config.yaml
n_layer: 14
n_experts: 16
moe_layers: [0, 1, 2, 3, 4, 5, 6, 7, 8, 9, 10, 11, 12, 13]
normalize_top_k: false
balance_loss: 0.0114
init_std_router: 0.0389
norm: "rmsnorm"
norm_eps: 1e-05
seq_len: 1024
steps: 5942
dataset: "wikipedia_en"
Below are experts of layer 10 (counted from 0) of a mixture-of-experts language model. Rows are named router (the router's row for the expert), gate (a neuron's input weights, with its number), up (a neuron's input weights, with its number), down (a neuron's output weights, with its number) and show model dimensions 128-159. Each number is 200 + 20 x the weight over its row's rms, rounded and kept within 0 to 999.
After each expert's rows: a language model's description of what the expert responds to; "gets" lists some tokens that make up at least twice as much of what it gets as of all text. This comes from a sample of Wikipedia text that the model never trained on. Tokens count by the router's weight.

# expert 11
router,192,210,181,210,217,178,197,243,188,197,180,213,219,187,197,210,231,211,161,186,169,213,220,176,195,203,189,231,190,213,197,211
gate0,197,199,195,223,224,170,222,213,187,167,191,221,233,193,205,215,196,224,209,163,208,202,211,188,213,194,212,215,204,189,233,158
up0,182,221,161,182,217,176,232,222,171,173,211,204,200,184,183,224,180,209,188,184,212,186,201,197,209,170,207,226,183,205,238,201
down0,215,177,190,161,176,166,197,217,204,197,175,158,211,207,175,177,161,185,212,214,210,192,183,165,219,211,205,212,189,216,212,195
gate1,199,190,225,218,182,225,194,205,223,225,207,208,238,234,208,184,213,230,188,225,173,191,220,173,183,192,169,185,206,224,201,212
up1,177,227,202,172,206,173,192,189,175,211,207,196,150,199,190,209,187,214,149,226,201,183,182,207,215,208,181,205,218,234,223,187
down1,257,180,217,184,215,217,167,219,257,203,226,222,204,222,180,166,200,207,198,204,167,217,166,233,191,216,210,181,203,207,204,202
gate2,166,201,207,189,218,188,193,193,162,237,228,222,196,168,180,200,210,181,201,243,200,216,244,226,212,186,195,230,184,220,217,179
up2,184,208,191,191,187,231,202,186,199,218,211,228,201,207,185,231,240,208,210,248,205,212,193,226,201,199,217,214,193,187,202,204
down2,184,204,218,195,194,240,197,173,203,215,201,186,173,231,196,189,204,227,188,209,219,217,177,149,182,175,176,194,197,179,195,182
gate3,181,194,187,235,196,173,210,182,223,211,194,198,175,203,203,219,200,219,238,158,173,212,196,218,219,214,177,232,192,219,191,228
up3,245,218,224,207,204,211,207,221,166,173,185,213,201,169,198,205,192,192,221,208,192,200,203,200,218,240,184,179,182,186,180,188
down3,242,140,212,197,200,228,191,211,191,208,199,219,187,214,185,203,153,189,225,230,222,197,186,215,213,204,166,205,190,211,202,242
gate4,196,185,219,218,213,214,200,207,223,211,174,176,208,183,151,195,218,205,201,205,216,217,219,180,216,201,162,204,228,204,217,190
up4,211,202,212,170,138,208,206,209,213,196,215,257,224,210,220,187,194,187,191,184,200,206,179,246,194,152,228,190,200,196,203,225
down4,224,199,247,166,193,194,192,204,215,205,182,196,202,175,176,214,200,174,210,228,232,219,232,171,237,166,189,188,201,195,196,197
gate5,187,211,187,196,177,195,201,208,156,229,188,204,205,182,208,212,205,189,213,165,186,207,178,191,194,212,186,212,234,217,207,171
up5,200,203,219,180,202,182,189,184,224,211,187,175,193,213,177,188,215,202,205,224,206,203,212,211,180,177,195,199,178,208,239,228
down5,189,211,213,216,184,242,202,184,198,213,235,202,161,220,167,176,204,191,207,201,202,179,186,197,181,231,193,211,208,180,149,227
gate6,203,192,203,196,158,187,171,204,177,210,179,203,187,210,168,221,184,194,189,215,215,211,196,186,234,196,194,216,170,182,197,193
up6,187,234,207,179,207,220,173,191,204,227,190,194,184,204,178,229,197,229,177,216,200,242,212,218,183,214,195,195,186,180,184,183
down6,198,177,190,211,180,215,203,200,188,202,183,168,219,197,205,192,214,175,209,227,191,229,202,209,160,209,246,177,185,232,211,202
gate7,181,203,189,192,203,206,207,216,188,208,177,182,216,179,166,202,221,215,196,200,197,205,225,219,192,184,205,212,224,169,188,203
up7,206,215,187,215,160,203,200,228,184,190,188,206,215,184,166,189,225,197,185,196,179,247,252,225,189,170,202,201,218,168,187,231
down7,196,192,229,212,207,193,222,196,176,179,216,228,175,197,200,223,187,176,181,210,215,199,197,214,191,206,230,188,183,187,175,182
gate8,188,196,229,207,234,216,184,219,181,225,184,203,196,140,200,217,172,225,214,206,211,191,221,199,204,189,210,203,194,195,180,196
up8,209,269,187,229,201,214,203,201,195,187,190,204,184,208,217,233,193,187,175,230,207,201,201,227,196,205,203,194,206,184,165,203
down8,204,204,202,202,188,206,209,196,236,184,191,178,226,207,187,195,213,243,186,219,215,233,190,210,169,187,195,187,189,226,196,231
gate9,166,190,201,193,226,203,200,208,133,194,252,189,191,209,192,209,207,158,204,191,170,222,213,210,223,228,204,187,211,190,226,172
up9,201,180,197,185,180,219,215,200,187,176,235,211,215,207,201,214,170,182,199,175,170,214,200,187,230,215,233,193,198,198,218,176
down9,222,204,202,217,202,172,194,207,181,212,203,198,193,187,193,184,200,189,175,174,202,193,212,247,167,201,189,178,217,196,238,184
It responds to: Cell-separating pipes in score, standings and results tables, plus verbs like won, located, competed and ″N in coordinates.
gets: " |", " at", "|", " ", "″N", " won"

# expert 10
router,222,171,180,236,190,189,213,200,195,182,199,215,215,217,211,184,169,230,205,177,182,192,204,201,182,197,226,202,200,162,245,230
gate0,224,179,170,208,200,184,191,191,190,167,240,167,207,219,208,201,210,199,221,174,186,188,194,189,194,211,227,182,207,194,182,184
up0,223,202,205,207,200,206,205,187,228,218,200,183,187,188,179,200,205,218,214,205,207,224,199,204,234,209,245,194,180,205,174,194
down0,201,193,214,214,182,175,173,193,200,188,166,177,202,219,190,185,174,223,195,216,213,187,201,218,179,166,198,257,200,167,184,214
gate1,230,190,222,194,178,194,212,196,154,184,196,181,201,199,185,201,216,213,174,194,195,182,201,203,185,237,206,210,192,151,197,203
up1,222,202,222,199,178,219,200,177,183,187,199,213,224,204,181,214,206,209,213,185,184,190,221,215,201,225,190,198,169,193,202,191
down1,216,206,207,220,137,180,166,205,228,188,185,195,164,196,197,178,239,217,184,215,216,220,173,200,164,208,177,212,170,234,201,205
gate2,205,208,198,191,169,175,183,190,199,196,209,179,208,234,194,192,204,196,166,177,196,198,173,197,173,215,189,214,219,199,210,185
up2,197,183,201,192,176,190,175,188,218,182,156,212,198,188,194,197,211,203,176,217,200,205,179,208,210,206,206,222,214,217,205,194
down2,221,206,186,196,199,194,200,196,200,190,202,213,195,223,217,165,174,188,206,192,213,166,214,194,168,186,211,209,205,223,194,231
gate3,207,193,219,204,182,183,191,241,196,195,233,190,197,204,202,206,236,154,202,229,208,219,220,208,198,222,217,176,164,199,184,222
up3,215,168,189,197,187,201,187,214,192,220,208,195,177,205,194,198,207,191,190,216,178,214,221,185,213,199,213,178,177,206,197,227
down3,197,199,200,144,195,212,229,217,199,209,207,196,183,200,209,193,232,203,232,199,213,188,198,184,184,226,237,179,211,191,215,168
gate4,197,202,172,174,208,171,194,189,169,218,219,173,217,205,216,194,189,205,197,198,195,179,170,202,160,163,201,197,170,176,214,203
up4,189,168,220,201,177,190,212,226,206,211,246,220,160,207,199,201,216,209,184,233,209,222,251,172,214,153,249,234,213,210,218,201
down4,203,196,214,224,202,227,201,169,186,209,189,201,204,201,198,219,211,185,215,193,197,180,208,254,214,169,203,190,221,249,195,207
gate5,189,206,207,208,194,226,203,197,183,191,198,210,206,204,183,217,194,220,209,151,181,199,207,154,210,224,169,185,191,197,196,201
up5,188,188,224,192,212,189,169,186,179,205,217,212,167,221,232,196,187,175,219,210,214,214,220,185,177,174,235,208,181,193,191,190
down5,171,199,167,167,182,203,169,185,215,201,189,205,232,219,204,214,184,204,195,200,219,213,172,212,193,218,196,211,208,193,187,251
gate6,193,195,184,184,196,303,211,168,203,181,213,178,214,171,199,223,216,193,200,172,224,184,173,176,232,206,228,207,214,227,205,206
up6,224,213,157,203,206,207,200,153,219,193,179,194,199,174,198,178,195,207,207,201,192,189,202,240,200,207,164,169,224,181,204,192
down6,173,197,225,159,193,214,209,210,202,213,182,228,213,204,167,201,225,191,212,171,194,190,215,226,183,214,205,223,223,263,192,194
gate7,176,237,176,220,194,187,193,207,240,198,224,217,198,216,179,190,208,215,183,174,176,217,215,254,241,184,222,210,219,204,180,209
up7,220,180,155,196,196,207,182,164,172,181,216,205,198,205,259,203,203,223,189,211,190,189,171,200,197,167,220,178,195,200,210,211
down7,205,204,171,199,218,234,204,212,217,235,221,222,179,181,205,158,189,185,212,188,228,197,170,171,204,207,171,189,188,155,168,214
gate8,215,210,256,218,226,200,196,193,137,210,156,187,214,214,194,200,184,165,226,181,171,208,207,180,173,177,205,227,212,199,212,216
up8,215,223,207,206,220,177,179,196,192,199,215,193,185,209,217,207,205,206,213,188,208,210,187,218,203,189,198,186,166,196,180,183
down8,200,205,236,215,182,174,176,222,197,202,218,210,190,196,192,175,209,183,220,185,190,184,182,221,195,245,199,224,211,226,167,217
gate9,206,204,223,185,198,207,186,201,218,229,161,199,175,244,213,191,208,206,198,228,208,214,182,206,202,186,233,182,221,201,199,171
up9,219,209,235,162,140,185,180,164,217,170,190,197,180,212,235,186,201,208,231,145,193,208,187,191,127,241,247,210,217,209,163,175
down9,171,182,206,204,204,177,207,210,227,194,181,212,158,216,198,154,188,183,175,205,203,216,190,201,216,202,196,200,211,179,197,197
It responds to: Line breaks before headings, list items and table rows, plus section markers such as ==, ===, ---- and years like 202-.
gets: "\n", "==", "===", " such", "====", "Personal"

# expert 2
router,201,190,204,196,198,181,195,228,176,190,211,208,203,172,208,205,245,190,218,195,186,210,219,235,207,211,199,195,200,211,239,169
gate0,214,219,210,200,205,174,198,197,181,176,208,175,182,207,196,214,181,221,197,182,238,212,205,204,182,206,232,186,180,213,190,198
up0,189,197,194,190,174,210,200,188,197,209,224,236,198,155,193,205,197,198,222,232,175,197,196,173,196,210,193,283,200,186,177,213
down0,197,234,208,216,192,173,192,216,226,200,160,220,191,194,202,169,179,216,191,226,178,193,196,163,185,213,222,157,188,192,191,207
gate1,198,222,180,205,210,218,214,214,226,197,209,226,205,205,187,214,180,193,225,194,205,185,214,119,197,189,195,184,189,195,233,187
up1,182,219,207,227,180,160,221,194,221,210,202,182,218,196,207,205,193,182,197,186,218,196,182,194,211,176,213,218,200,227,223,189
down1,223,199,196,202,189,221,176,204,216,194,197,199,171,223,199,266,168,194,217,219,208,183,207,204,192,178,218,180,192,216,222,205
gate2,189,201,186,217,209,239,215,183,229,228,198,210,139,181,184,181,222,197,178,195,225,183,171,195,224,211,193,215,182,231,226,188
up2,192,213,243,166,204,192,237,190,213,191,174,166,170,195,203,217,209,212,196,197,196,219,197,199,224,184,255,177,204,207,180,186
down2,204,193,196,199,175,196,185,226,165,185,206,207,192,255,216,200,181,222,215,203,206,214,167,173,163,215,198,197,194,209,209,248
gate3,203,187,211,203,183,189,216,170,181,186,214,154,179,170,184,211,209,187,188,197,245,245,204,212,187,178,197,232,217,175,193,214
up3,182,196,197,192,196,186,202,195,187,176,195,188,182,184,200,201,187,190,186,218,216,213,196,201,160,201,206,234,198,194,197,211
down3,186,210,186,234,179,178,189,215,181,193,216,203,217,181,177,204,171,219,190,192,217,188,199,229,195,174,174,184,202,153,226,205
gate4,208,157,211,179,197,234,192,181,173,223,216,195,198,196,200,182,183,197,200,200,203,215,188,195,183,215,201,217,203,206,163,178
up4,142,214,171,204,218,192,172,193,205,181,227,194,230,194,185,188,212,207,198,202,196,196,213,187,159,174,217,205,227,194,187,200
down4,198,202,207,204,239,190,218,225,199,198,199,204,211,202,217,178,155,206,215,205,150,195,202,181,200,199,203,157,224,178,192,203
gate5,171,200,198,182,194,220,200,223,176,204,205,186,196,221,168,194,222,211,199,191,203,173,241,181,209,197,219,238,191,193,212,221
up5,188,188,218,210,241,230,198,216,203,201,232,208,216,221,207,195,185,216,183,193,157,216,263,176,192,236,217,195,203,182,198,180
down5,196,186,181,181,209,225,183,203,201,206,214,177,198,183,187,168,225,203,167,226,201,214,204,185,184,168,225,238,189,175,216,239
gate6,189,195,203,188,179,183,223,229,208,227,193,237,184,199,186,233,160,222,195,188,158,182,212,200,217,193,191,205,199,221,223,240
up6,205,149,187,185,184,180,221,213,242,186,175,185,199,222,190,193,201,241,241,197,189,224,202,191,195,196,193,208,175,187,197,193
down6,227,223,188,221,189,208,193,147,192,192,221,203,189,191,207,214,192,175,189,219,207,180,179,204,175,221,173,167,215,193,166,205
gate7,225,213,209,186,198,192,195,182,187,201,209,190,171,190,189,175,194,197,204,194,220,212,178,225,179,156,211,186,237,161,206,158
up7,223,203,172,197,177,236,196,178,209,213,155,224,165,186,195,204,195,171,220,220,166,152,175,208,213,185,175,213,204,192,195,184
down7,195,176,206,223,198,197,226,211,231,207,188,175,200,194,243,208,207,197,184,205,185,190,212,234,229,178,204,227,248,197,191,224
gate8,201,172,221,192,229,219,189,199,177,195,182,208,224,213,195,209,199,194,200,170,193,222,218,184,212,210,199,251,204,204,214,197
up8,198,171,185,184,204,158,206,220,183,170,207,175,200,202,190,203,203,227,168,193,216,210,197,212,163,170,220,200,154,226,223,209
down8,183,199,220,208,171,211,188,203,200,173,204,223,198,163,223,277,190,190,211,178,173,203,200,206,207,222,203,163,139,188,219,185
gate9,202,162,216,188,176,169,212,193,166,176,240,234,210,223,202,195,253,213,203,189,217,236,218,170,219,220,221,215,196,168,196,201
up9,197,229,192,175,196,183,211,226,209,184,175,152,183,204,144,187,237,195,212,230,179,210,199,221,193,192,201,191,139,201,185,210
down9,210,180,181,186,188,199,161,170,219,187,220,188,211,223,193,227,204,232,184,182,202,170,253,199,222,208,172,178,174,197,215,197
It responds to: Pronouns and relative or question words opening a clause, usually before a verb, such as which, who, they, it, that, what.
gets: " that", " which", " he", " as", " it", " who"

# expert 0
router,192,200,193,193,211,185,169,234,181,221,184,225,188,192,197,217,239,202,187,224,214,173,210,205,197,161,173,211,217,214,219,189
gate0,175,200,225,208,194,182,191,221,196,251,223,198,183,194,210,208,234,194,159,208,196,197,208,216,194,208,181,203,217,202,224,188
up0,233,192,188,208,166,194,185,177,186,160,214,223,225,213,227,209,186,226,208,245,177,185,192,194,193,227,200,197,197,208,192,208
down0,179,206,225,199,195,221,201,214,177,154,173,200,196,161,202,220,185,175,203,191,219,187,194,183,199,221,186,188,186,180,184,223
gate1,198,184,206,170,209,182,169,193,188,217,163,217,173,207,186,175,207,219,233,212,228,226,188,210,224,179,190,181,212,201,217,218
up1,203,230,200,192,217,223,190,206,203,197,231,198,253,194,211,220,176,219,177,223,194,209,238,228,149,222,202,233,194,215,223,190
down1,206,237,228,192,217,210,207,168,224,188,202,222,209,189,219,187,212,197,189,208,219,198,183,206,187,203,202,180,202,192,214,207
gate2,211,198,212,167,193,246,217,198,186,223,146,204,220,195,206,186,210,178,183,207,208,199,191,225,182,211,173,206,214,179,202,218
up2,182,154,196,178,197,193,187,192,188,218,166,234,207,206,208,195,196,192,201,205,194,192,224,211,191,203,160,209,202,183,241,214
down2,211,177,197,223,214,212,230,213,173,198,223,170,216,205,208,226,213,180,225,180,207,212,223,235,204,202,209,161,178,208,183,185
gate3,165,217,233,246,216,184,209,220,216,164,193,207,231,196,183,184,191,211,201,216,188,213,200,219,180,162,214,205,201,216,200,212
up3,226,212,224,259,219,217,236,206,207,222,205,193,208,217,183,242,187,194,211,202,204,203,205,175,214,202,185,206,186,190,197,176
down3,219,199,166,157,221,193,263,201,188,219,196,195,225,237,221,190,191,169,182,196,193,210,207,230,210,196,197,197,187,198,199,182
gate4,160,205,229,215,206,198,226,207,194,203,233,207,217,184,202,183,193,203,201,240,204,203,207,209,191,193,194,203,235,217,206,238
up4,206,184,181,165,197,197,161,201,207,193,177,190,202,224,194,191,215,152,190,212,202,199,194,214,188,206,199,221,197,194,216,212
down4,235,185,209,205,222,227,225,198,186,224,199,216,186,202,186,190,173,209,199,185,202,188,226,190,217,213,192,187,200,240,226,214
gate5,189,204,205,192,219,226,193,219,182,226,198,182,220,227,174,212,214,193,221,225,217,195,211,195,173,179,195,231,182,190,207,198
up5,156,198,203,186,194,257,175,204,200,218,196,181,199,212,167,188,223,188,185,217,193,201,151,209,207,179,214,221,192,209,230,177
down5,210,195,223,203,198,201,195,188,221,196,236,202,215,224,199,244,220,193,222,206,185,218,221,194,191,197,213,219,203,197,204,181
gate6,205,209,216,208,205,178,189,196,164,264,222,160,212,217,198,196,189,212,209,199,214,212,217,215,218,196,236,242,186,186,201,185
up6,166,224,214,185,213,185,208,200,206,204,197,192,214,200,203,147,201,199,183,214,207,180,211,223,200,199,212,216,212,207,236,182
down6,185,202,190,163,209,165,199,222,205,182,170,168,227,204,185,172,173,191,155,191,173,187,203,221,216,201,193,220,179,214,221,183
gate7,250,199,169,229,225,180,195,227,191,171,196,189,177,218,176,199,202,187,221,189,199,196,214,173,227,210,185,215,173,219,208,217
up7,193,177,186,149,206,182,184,177,223,224,205,175,226,194,213,232,189,204,176,179,184,172,207,195,176,189,206,226,193,208,189,177
down7,194,217,235,215,192,210,206,219,201,227,212,227,193,172,202,242,147,213,209,224,187,182,199,223,170,193,242,171,179,207,152,191
gate8,183,176,188,189,207,204,182,162,195,156,204,173,144,216,181,183,175,179,193,173,231,184,216,226,200,198,185,203,191,178,152,203
up8,181,217,193,202,206,218,211,222,183,217,183,187,190,204,224,191,207,200,207,215,237,172,204,212,188,221,196,219,202,219,197,213
down8,164,239,187,225,148,209,198,200,226,230,224,184,197,218,215,169,223,171,207,206,228,197,169,205,214,196,185,201,202,174,209,212
gate9,205,185,221,215,207,220,249,238,205,189,170,235,209,206,237,222,168,224,186,225,195,243,205,166,216,184,193,182,163,201,206,193
up9,204,215,216,186,210,216,191,177,157,190,197,242,201,202,203,233,206,205,184,202,180,209,220,249,170,185,204,195,185,215,246,191
down9,192,195,202,217,232,201,188,201,202,192,215,202,204,225,219,165,192,262,197,239,197,230,215,198,207,223,186,187,209,166,205,203
It responds to: Clause and list joiners such as and, or, but, while, including, plus commas after plural or verb endings (plugs, belonged, doctors).
gets: " and", ",", " or", "s,", " but", " to"

# expert 1
router,160,218,194,226,206,199,209,197,204,219,184,188,173,214,213,200,157,191,190,211,204,182,200,191,206,217,198,208,201,249,185,220
gate0,194,192,236,190,187,223,208,197,190,202,214,188,202,183,196,179,156,184,196,214,198,207,212,188,184,185,198,234,210,173,184,217
up0,189,200,168,190,193,209,236,153,170,227,214,215,184,189,168,208,208,226,182,180,232,234,187,213,220,212,185,232,217,223,206,198
down0,200,240,145,188,181,217,198,161,188,196,198,218,195,247,208,207,183,192,179,243,182,216,220,225,187,196,180,210,192,238,180,190
gate1,226,190,217,216,192,199,225,192,192,233,218,202,224,216,206,214,168,210,185,202,245,236,201,166,186,254,191,188,184,220,207,195
up1,189,199,217,230,228,216,192,194,186,220,240,226,197,201,203,193,183,187,218,222,207,204,185,194,203,168,190,201,203,222,146,225
down1,193,170,218,211,166,233,170,211,219,184,216,229,178,163,203,193,188,185,225,189,205,173,193,186,189,183,221,235,192,214,210,212
gate2,205,214,177,192,199,192,204,234,201,176,181,200,186,208,204,203,243,193,216,201,215,186,185,193,236,223,183,229,217,172,203,202
up2,178,188,220,203,197,214,193,180,205,235,186,156,178,207,194,186,216,171,170,222,195,191,186,203,196,194,185,185,176,202,190,182
down2,206,197,234,197,236,217,217,197,211,180,169,204,168,218,179,208,163,181,188,219,190,217,194,179,209,189,190,240,239,162,219,186
gate3,216,199,190,177,230,223,210,195,197,188,227,219,184,180,190,195,187,122,204,177,162,184,221,194,190,213,128,208,197,170,197,225
up3,186,202,216,220,201,183,195,198,204,221,183,215,203,198,190,209,253,200,204,210,200,182,226,224,211,176,281,191,233,192,198,202
down3,187,187,175,185,223,197,219,184,180,180,164,212,211,240,168,202,178,240,179,231,177,226,193,215,170,192,223,184,204,199,186,188
gate4,215,210,200,187,191,216,225,210,207,171,177,164,176,186,201,191,227,223,216,170,174,192,197,157,231,218,215,188,186,204,218,168
up4,167,206,223,227,218,209,208,203,202,181,186,182,211,189,196,178,215,208,195,183,209,226,234,209,176,184,206,188,192,212,206,166
down4,180,204,189,240,186,195,228,148,192,205,200,197,157,232,218,169,199,190,198,207,175,213,178,224,172,242,194,201,189,198,184,214
gate5,211,195,205,190,198,240,209,204,192,225,176,200,177,208,176,251,219,195,198,199,191,218,200,206,210,184,181,186,231,194,215,189
up5,190,191,211,219,187,232,186,215,180,198,177,211,196,223,144,207,224,235,221,223,213,203,190,181,220,184,210,178,207,170,158,238
down5,222,181,175,229,199,192,213,215,199,196,176,190,203,184,218,226,210,193,196,213,214,193,239,209,220,218,227,198,191,167,195,212
gate6,196,187,232,198,199,244,195,188,201,207,202,206,221,185,231,192,175,180,185,209,162,183,226,169,202,187,182,222,200,165,180,178
up6,226,171,233,209,194,180,212,188,193,207,206,186,225,215,198,209,172,208,194,151,192,185,238,199,228,219,200,209,183,207,143,197
down6,210,213,173,193,188,155,168,256,188,192,199,203,215,209,220,232,200,202,159,202,181,174,219,190,184,198,178,239,205,215,157,206
gate7,198,247,177,235,160,210,212,177,190,239,204,210,180,199,193,204,187,215,197,141,212,190,183,205,192,198,172,215,199,171,207,185
up7,224,208,195,180,227,159,203,202,199,177,209,195,210,185,188,203,198,168,217,178,189,219,191,222,183,203,231,214,201,190,208,186
down7,176,196,197,240,196,188,207,187,208,198,194,196,214,198,196,181,186,223,252,230,220,197,202,183,186,202,201,189,172,174,220,193
gate8,221,225,177,212,213,180,174,189,210,188,230,209,223,184,188,204,154,199,195,160,187,202,203,206,188,212,257,207,170,199,143,226
up8,173,204,200,224,203,210,235,164,184,214,207,196,197,184,213,214,207,209,210,240,238,183,182,227,170,195,182,193,179,204,205,181
down8,186,188,201,207,206,214,198,200,193,201,198,186,171,203,206,194,226,196,180,185,195,230,203,230,209,192,182,189,193,200,189,211
gate9,234,193,212,168,203,223,192,197,160,183,199,173,183,254,188,213,180,184,229,180,215,229,229,174,220,190,202,199,181,189,207,201
up9,160,208,185,195,183,211,197,197,219,229,202,208,198,193,168,179,208,202,183,192,188,187,192,191,211,185,180,176,200,195,201,206
down9,256,187,182,201,199,198,200,206,192,214,196,217,213,169,206,199,197,212,180,175,219,182,203,196,233,181,198,201,218,235,191,180
It responds to: Wiki heading markers and colons after labels or list items, such as == See also ==, Gallery:, Honors and awards:, = Title =.
gets: ":", " =", " |", " ==", "-", "."

# expert 3
router,202,206,191,177,180,220,172,215,220,196,216,207,195,239,179,163,239,188,165,205,201,212,156,171,211,188,225,195,174,164,157,190
gate0,227,233,194,191,208,197,199,187,192,207,200,196,206,182,181,220,197,214,206,171,258,194,196,192,227,191,211,180,131,219,230,205
up0,238,232,188,157,211,191,195,205,186,192,218,210,208,211,208,157,195,207,201,192,203,153,195,196,102,196,203,188,187,187,224,209
down0,198,194,213,199,189,225,209,182,231,204,175,179,192,212,222,175,213,203,209,222,199,222,187,197,201,182,192,203,224,167,157,211
gate1,174,173,193,187,229,209,197,156,184,194,230,210,237,215,224,213,210,210,200,235,211,186,178,165,173,195,173,208,171,182,192,227
up1,204,169,184,210,213,224,214,165,202,203,259,204,230,200,196,165,213,197,211,206,219,257,202,176,205,173,214,177,197,233,195,196
down1,200,208,170,230,193,181,204,236,226,214,190,204,227,209,173,235,227,191,192,211,211,200,208,221,204,192,186,222,194,214,220,223
gate2,192,175,180,179,209,221,161,178,176,172,200,250,203,189,195,220,184,186,208,223,182,192,181,221,199,213,177,214,232,208,201,222
up2,201,230,182,194,203,189,206,209,198,147,227,238,204,213,170,212,201,166,190,213,166,208,190,209,215,196,189,164,218,212,174,231
down2,184,153,182,187,187,173,190,195,191,211,189,190,204,188,171,232,168,177,196,200,165,202,198,207,163,205,220,205,229,177,177,190
gate3,201,175,146,202,206,205,190,222,181,192,183,183,188,194,178,143,209,258,185,200,220,206,199,213,255,218,202,216,232,219,199,180
up3,215,206,203,195,174,190,212,211,223,226,193,185,222,195,206,188,204,198,192,167,193,196,181,186,190,203,204,201,189,204,205,210
down3,186,203,207,159,225,178,171,180,187,194,230,181,207,170,191,187,176,202,204,178,199,167,226,222,183,208,223,202,192,203,247,211
gate4,190,173,194,210,211,178,191,202,185,188,227,203,176,191,214,167,210,170,211,184,206,189,216,188,204,189,210,212,193,176,207,195
up4,181,224,216,156,209,156,189,195,217,186,188,195,226,241,190,191,206,211,196,179,213,186,207,253,185,193,191,188,192,208,189,216
down4,177,182,196,228,186,211,195,204,232,205,220,221,199,199,210,234,228,172,190,216,193,178,191,202,204,188,211,215,226,196,211,206
gate5,225,151,215,181,198,223,207,172,220,161,189,191,189,212,214,221,202,186,218,185,213,228,203,195,199,189,214,179,184,192,194,175
up5,201,226,192,191,191,207,189,219,183,233,189,184,224,185,221,198,199,225,181,205,188,184,201,192,235,205,192,225,241,214,197,249
down5,210,164,210,167,172,210,204,188,179,198,200,210,216,222,172,205,228,227,201,209,232,210,197,211,181,178,202,176,183,217,209,205
gate6,186,186,177,170,216,199,192,224,183,186,197,194,209,181,163,239,176,218,226,201,209,191,221,205,198,190,193,234,212,195,176,241
up6,220,194,209,194,203,197,221,212,235,244,220,185,221,212,203,176,229,187,190,197,208,174,181,201,189,199,154,192,193,208,193,256
down6,208,203,224,198,238,198,226,173,227,206,196,247,207,229,222,196,168,192,187,202,195,182,175,220,243,184,175,200,251,229,176,191
gate7,240,177,197,191,207,216,189,189,188,179,200,205,195,196,187,199,205,245,194,220,231,213,166,182,190,179,197,198,227,179,203,201
up7,213,216,191,215,192,174,212,195,209,194,201,220,215,218,186,186,221,174,229,213,207,177,189,210,175,224,227,196,212,205,199,176
down7,200,231,204,184,241,224,171,199,193,209,236,170,173,182,199,208,204,215,210,236,193,209,209,193,216,205,189,203,192,180,195,218
gate8,185,213,244,215,170,208,183,189,193,182,273,198,174,218,207,182,176,211,187,205,179,211,197,236,197,200,182,215,213,211,210,208
up8,219,231,193,212,187,191,220,190,193,218,174,167,194,190,242,178,188,203,214,208,209,198,191,207,234,188,199,192,172,189,214,198
down8,166,183,231,208,205,217,219,162,171,182,204,210,166,210,222,187,226,172,219,214,199,183,217,157,207,221,193,234,181,226,219,225
gate9,201,168,177,218,241,172,200,173,213,175,168,196,200,196,192,211,196,193,252,219,221,229,183,242,209,216,198,168,176,227,217,211
up9,230,187,198,196,197,177,214,207,174,194,175,165,201,215,170,195,227,195,191,198,175,202,199,191,177,233,192,208,201,199,173,217
down9,209,195,194,185,181,238,203,197,207,242,215,181,176,219,191,208,185,193,219,183,190,211,209,191,177,223,203,180,201,193,205,182
It responds to: Numbers in coordinates and table cells, pipes and dashes in lists, and infobox labels like Clade:, Order:, Born:, ISBN.
gets: " |", "-", "|", ";", "=", " John"